config = dict(
    n_layer=14,
    experts_per_token=1,
    moe_layers=[1, 2, 3, 4, 5, 6, 7, 8, 9, 10, 11, 12, 13],
    routed_scale=2.0,
    vocab_size=8192,
    norm_eps=1e-05,
    optimizer='muon_variant',
    grad_clip=1.0,
    batch_tokens=65536,
    seq_len=512,
    dataset='wikipedia_en',
)
Below are experts of layer 7 (counted from 0) of a mixture-of-experts language model. Rows are named router (the router's row for the expert), gate (a neuron's input weights, with its number), up (a neuron's input weights, with its number) and show model dimensions 0-95. Each number is 128 + 24 x the weight over its row's rms, rounded and kept within 0 to 255.
After each expert's rows: "comes after" lists some tokens at least twice as common just before its tokens as in all text. This comes from a sample of Wikipedia text that the model never trained on. Tokens count by the router's weight.

# expert 12
router [123 140 110  89 149 136 138 124 107  98 117 165  95 136 119 110 117 120 138 138 155 144 122 184 133 135  98 147 135 100 136 150  99 138 117 108 135 185 123 112 105 135 173 106 149  91 107 131 195 121 123 109 132 121 107 103 117 102  75  94 113 137  93  91 136 129 133 123 139 100 103 139 129 116 138  89 136 115 123 119 116 129 147 112 115 127 113 119 120  95 147 136 102 165 179 110]
gate0 [107 126 129 180  98  82 146 104 130 141  90 143 143 126 157 125 113 133 100 122 130 116 176 186  90 155 157 124  77 206 161 138 136 144 119 177 153 113 118 127 138 145 160 103 148 143 156 134 137 114 140 112 125 106 131  73 121 162 102 154 119 117 106 144 163 101 139 136 137 118 132 128 113  68  92 122 102 123 162  95 138 101 132 166 128 135 147 143  86 144 141 117 113 165 116 126]
up0 [149 150  82 125 101 119 117 142 139  99 109 122 131 123 130 126 158 111 116 156 140 116 191 124 126 123 139  98 115  83  92 136 134 106 151 161 121  93  94 169 130  99 194 116 161 106 124 125 187 138 123 130 109 138 141 109 183 164 138 149 145 122 129 149 108 116 146 109 139 121 154 121 128 101  98 127 101  98 126 120 113 118 141 129 133 164 140 177 106 166  96 108 114 100 102 147]
gate1 [112  85  98 139 140 155 147 175 101 130  74 101 166 112 136 130 149 155 133 102 112 159 158 118 142 136  96  92 153 127 117  77 119 124 143 165 101  99 141 120 147 169  87 119 107  98 134 105 136 147 152 132 151 142 107 153 131 114 151 110  98 113 107 119 117 113 146 129 119 126 137 159 111 109 109 146 108 125 130 133 147  92 140 122 153 161 145 121  98 160 117 151 134 125 161 116]
up1 [ 98 103 127  93 136 142 160 145 135 152 133 145 136 118 119 105 121 126  81 132 100 131 121 134 139  81 119 114 105  78 139 137 134 103 155 103 152 122 142 155 153 129 123 128 143 118 167 131 130 165 177 169 166 131 164 116 142 167 108 127 139 130 167 107 153 127 136 129 108 145 118 162 103 130 108 156 105 101 152 125 141 128 154  98 131 136 166  81 135 107  94 145  98 136  94  70]
comes after: " of", " in", ":", ".\n\n", ".", " by"

# expert 19
router [149 135  94 128 141 105 159  91  76 141  99 137 103 112 128 156 137 113 111 143 138  99 109 153 152 147 101 144 112 146 142 135 115 137  78 131 147 153 115 125 126 111 170  99 140 118 115 136 141 141 146 128 142 115 104 150 135 110 124 136 103 145 177 133 158 121 132 113 133  85 123 106 135 101 103  97 115 140  92  96 118 131  98 125 138 109 104  95 163 101 146 132 103 130 123  97]
gate0 [104 131 163 154 146 102 138 147  77 172 143 142 112 113 131 114  97  49 162 163 124 110 128 120 158 127 127  87 126 171 104  98 131 109 139 160 119 126 115 152 100 133 107 133 105 109 132 123 104 106 133 101 132 132 130 108  82  90 100 122 118 100 163 137 119 137 113 145 147 125  95 130 122 171 111 142 140 147 155 139 148 129 122 138 132 135 144 143 165  97 106 179 139 118 158 100]
up0 [ 98 103 136  99 134 127 112 158 103 119 101 104 120 147 112 128 100 131 100 108  99 130 124 125 113 126 151 139 165 136 160 134  87 173 134 156 133 179 104 110 174 115 131 138 123 169 146 106 118 110 120 116 130 141 124 128 126 107 125 113 123 107 138 165 131  92 132  82 117 113 147 113 142 142 150 129 107  54  81 149 134 144 154 175  93 105 152 127 143 121  80 119  99 118 118 148]
gate1 [148 103 126 142 124 103 137 155 107  84 141 124 160 100 124 173  88 120 157 130 164 138 110  97 165 137 106 117  94 145 136 136 161 160 128 113 112 109 105 113 130 131 114 150 150 135 120 135 138 129  92 111 141 106  89 128 129 123 121 130 124 132 149 133 146  90 125 135 139 160 141 122 104 102 125 157 130 140  95  74 148 146 148 155 172 104 100  73 114 107 111 159 121 120 142 159]
up1 [133 106 100 125 160  94 132 153 144 136 120 113 100 123 158 186 124 134 150 135 109 159 114 114 139 146 153 135 140 153 126 180 104  68 135  87 128  99 119 149 127 154 175 140 138  80 155 172 126 135 120 112 124 102  68 103 130 104 112 137 132 145  82  91 143  83 114 144 149 162 135 140 138 108 100 108 110 111 102 143 183 138 168 131 108 156 135 152 123 141 120 100 175 136 120 160]
comes after: "0", ")", "1", "2", "3", "4"

# expert 5
router [160 164 154 127 148 132 149 104  78 143 128 151 115 138 100  98 147 110 127 154 113 103 128 142 168 101 106 155 162 154 164 122 125 168  85 135 127 142 145 133 111 108 140 122 125 121 123 148 110 156 156 106 151 120  80 119 117 115 111 126 117 150 144  55 134 117  82 141 146 122  86 131 169  77 131 139 142 166 104  89 100 149 140 143 120 131 131 143 143 110  89  88  92 102 126 117]
gate0 [100  86 116 120  94 167 133 153 142 132 105 104 139  96 112 125 103 102  99 146 124 125 121 142 121 158 172 137 115 128 183  70 115 111 118 115 136 118  72 158 117  89 137 144  87 134 159 106 153 127 129 130 151 113 110 126 159 118 120 149 154 157 102 111 158 141 103 133  98 112 150 118 159  97 154 128 127 130 130 136 141  86 105 142 108  99 112 154 135 132 115 150 115 105 161 129]
up0 [177 158 115 145 123 116 117 136 152 145 107 133 131 140 114 182 140  79 118 163 111 123  73 183 159 124 170 114 148 129 140 112  97 127 111 124  81 114  99 111 113 132 112 119 143 102 131 151 124 149 126 109 135 132 193  75 130 149 170 108 140 180 138 167 136 157 111 120 100 150 187 101 127 152 160 134 130 127 148 146 116 141 113 120 144 143 164 146 171 102 120 112 132 126 109 115]
gate1 [124 119 109 103 121  83 125 113 103 101 116 105 158 158 137 188 134 109 142 163 130 136 115 123 123 124 140 128  96 142 159 175 156 122 129  75 162 113 140  96 166 101 117 130 118 140 103  52 136 100 118 123 135 129 135 122 145 130  85 105 155 146 107  86 147 164 121 172 110 117 167 177 133  81 159 117 153 148 124 142 101 126 117 187 161 113 103 102 129 128 122 150 105 135 128 113]
up1 [111 117 148 112 126  89 147 104  98 107 119 151 146 128 126 156 119 172 147 146 121 131 101 148 152 115 118 130 116 109 135 124 148 146 148 109 121 159 159 124 118  88 125 105  93 125 107 122 147 150 131 141 101 118 140 145 139 135 108 133 107 139 135 139 130 111 121 145 121 101 139 136 115 134 135 176 116 163 120  94 133 142 120 128 149 132 111 149 133 121 134 122 174 158 150 119]
comes after: " ", " (", "–", ".", "°", " $"

# expert 0
router [148 124 144 173 140  94 162  89  64 115 165 110 142 151  99 169 134 106 113 113 131 106 101 158 157 110  95 150 100 121 126 105 107 147  88  96 180 142 116 148 141 126 152 123 118 118  89 131 129 158 130 138 171  84  83 125 110 108 104 138 138 138 154 125 155 105 128 110 167 138 122 140 133 118  96 134 154 166 115 108 120 141 125 107  97 170 118 109 124 117 121 113  75 189 154 165]
gate0 [133 179 143 135 150 128 126 136 111 133 161 179 124 127 146  62 163  84 155 115 115 153 111  89 179 125 130 152 115 125 109 141 109 116 153 143 121 142 148 135 151 147 165  99 119 106 128 145 140 132  75 100 138 139  90 156 158  95 126 154 138 146 117 124 147 121 145 113 112 142 157 181 136 125 157 146 164 136 142 183 102 124 137 147 115  98 111 136 118 120 151 121 116 138 116  93]
up0 [113 100 128 142 120 118  74 139  99  88 122 119 150 140  96 181 125 117 115 143 104 146  90 129 124 168 103  98 161 131 114 137  92 123 135 120  72 129 154 130 114 127 104 133 131 144 147 102 139 155 169 117 125 116 142  96 150 155 131 135  84 154 128 146 105 100 112 145 188 126 120 113 153 113 147 121 125  88 146  99 129 136  96  86  78 148 128 161 137 156 124 101 152 139 128 133]
gate1 [105 133 149 144 123 111 175 118 156 149 145  95 110 119  97 129  80 124 110 117 113 148  95 159 143 147 129 142 147 126 117 128 116 165 135 136 155 127  83 178 164  88 185 123 144 143 139 149  93 135 146 171 146 128 169 104 156 146 178 114 147  68 132 134 134  83 149 164 131 146 163 133 139  85  95  80 125  99  72 163 125 125 122 107  98 135 156 173 123 145 130 120 129 108 123  83]
up1 [140 139 136 152 115 122 145  78  69 111 168 128 157 156 135 112 130 142  73 150 102 147 127 108 136  78 147 193 132 113 114 127 135 111 147 142 157 131 141 138 139 159 120 106 148 106  71 115 152 122 119 166 131  90 147  80 122 108 131 166 122 119 156 141 132 160 115 140 128 157 157 127 134  91  99  79 134 132 122 153 126 117 139 160 105  72 139 187 123 175 128 180  94 142 171 103]
comes after: " ", "z", "–", " (", "j", "k"

# expert 15
router [148 170  98 131 143 129 160 138  64 120 138 113 114 109 119 122 135 151 113 138 139 123 158 150 164 142 103 162 141 129 125 108 105 133 118 119 164 102  87 112 135 113 158 111 124 118 145 126 152 121 162  86 136 120 115 124  83  90 127 135 101 156 115 119 157  98 139  93 130 124 110  72 132  83  95  78 128 177 105 138 140 124 127 122 143 104  91 122 151 101 128 131 107 128 111 116]
gate0 [138 144 119 114 111 139 125 126 129 123 131 129 119 170 111 127 141 119 134 141 112 127 157 127 105 132 162 103 114 101 117 132 122  89 148 163  99 140 127 127 140 107 163 149 147 157 129 147 132 139 130 132 105 160 124 117 120 123 161 145 112 104 128  74 118 187 131 103  71 134  76  88 114 158 117 126 144 126 113  97 113 130 127 164 115 150 145 103 168 154 105 128  94 100 161 146]
up0 [159 112 131  98 121 122 154 141  87 134 103 146  92 119 138 153  95 151 180 134 138 119  87 117 100 186 117 144 124 134 138  96 142 130 135 126 168 113 118 120 103 141 106 137 132 120 112 109 128 108 132 118 109 135 134  73 137 127 135 137 166 136 132 156 168  76  87 137 170 122 169 115  95 154 104 156  67 118 145 145 106 103 122 122 161 127 128 157 122 126 134 124 116 113 160 118]
gate1 [139 135 112 109 112 122 104 136 159 105 152 149 183 132 121 127 124  84 105  96 152 103 110 150 158  84 157  84 106 105 140 104 120 118 148 143 133 132 101 120 167 120 122 130 115 155 149 139 153 138 129  76  89 114 162 118 111 111 102 149  92 117 110 146 138 186 158 117 137  95 137 113 144 126 118 120 130 157 134 132 132 101  85 127  92 135 157 169 193 125 110 141 124 122  98 134]
up1 [161 124 115 152 143 107 185 140  92 111 136 129 131 143 141 128 107  81 154 140 111 145 143 104 120 131 158 161 120 116 103 145 113 112 123 156 117 134 125 117 101  93 186 152 143 108  93 162 100  92 110 140 150 101 163 127 119  96 111 137 129 137 123 126 134 108  58 143 129 105 121 136  80 118 154 125 127 113 123  79 109 180 119 104 112 153 110 110 158 115 119 137 118 146 100 118]
comes after: "\n", " |\n", ")\n", "\n\n", ".\n", ";\n"

# expert 13
router [173 134 117 126 164 110 165 142 113 114 128 162 101 129 124 141 145 146 124 199 170 121 126 142 128 148 107 135 144 103 122 101 116 107  98 121 155 171 122 102 106 120 143 138 129 122  98 132 150 165 130 103 141 146  88 111 121  81 123 145  77 140 157 127 158 128 144  69 158 100 137 109 104 116 137 116 128 146 114 133 125  98 149  99 122 126 149 137 138 133  95 137 110 168 136 100]
gate0 [132 155 156 105 159 132 118 132 120 138 140 142 130 162 158 153  96 149 153 108 109 144 103  94 130 138 152 127 133 199 124  98 155 108 151 112 150 172 127 112 184 180 170 114  85 110 122 124 117 141 144 167 111 115  86  92 149 138 126 124  80 149 119 116 106 108 133 122 122 105 101 149 147 118 135 131 167 159 158 114 121 157 126 148 128 138  92 141 133 112  92 142 111 156 153 119]
up0 [122 183 136 161 167 164 163 105 115 129 105 112  96 109 128 135 137  96 172  94 126 115 137 142 147 137 154 111 142 102  78 139 160  73 156 128 107 156 140 136 160  94 132 148 155 108 155 147 103 125 143 103  95 159 138 127 151 121 141 118 105 109 121 123 101 123  56 149 118 141 127  99  90 187  81 131 119  86 130 152 134 165 174 140 160 137 121 103 149 130 159 166 151 124 116  99]
gate1 [128  96 113  96 141 139 117  86 124 135 143 144 127 144 106 103 162  74 133 139 144 101 124 152 144 134 132 128 145  92  90 110 137 148 135 136 110 118 131 157 154 163 109 138 142 107 116 108 157 122 141 145 127 137 189 171 158 118 136  74 138 100 112 131 158 116  98 139 120 133 118 128 122 109  85 138 146 112 109 115 140 112 123 134 115 118 154 109 127 107  93 131 115 168 144 155]
up1 [173 121 146 127 133 128 133 151 110 148 132 121 117  65 116 121 155 134 106 121 123 177 114 115  82 131 129 116 115 129 110 129 116 117 143 139  93 152 139 189 137 104 147 114 147 111 147 135 139 126  94 147 127 109  98 131 142 167 151 159  67 155 128 118 149 147 149 140 124 141 115 107  95 114 114 170 168  90 156 118 128 133 102 137 168 121 130 124 137 135  90 140 120 151 109 130]
comes after: " |", ";", " /", " in", "6", " September"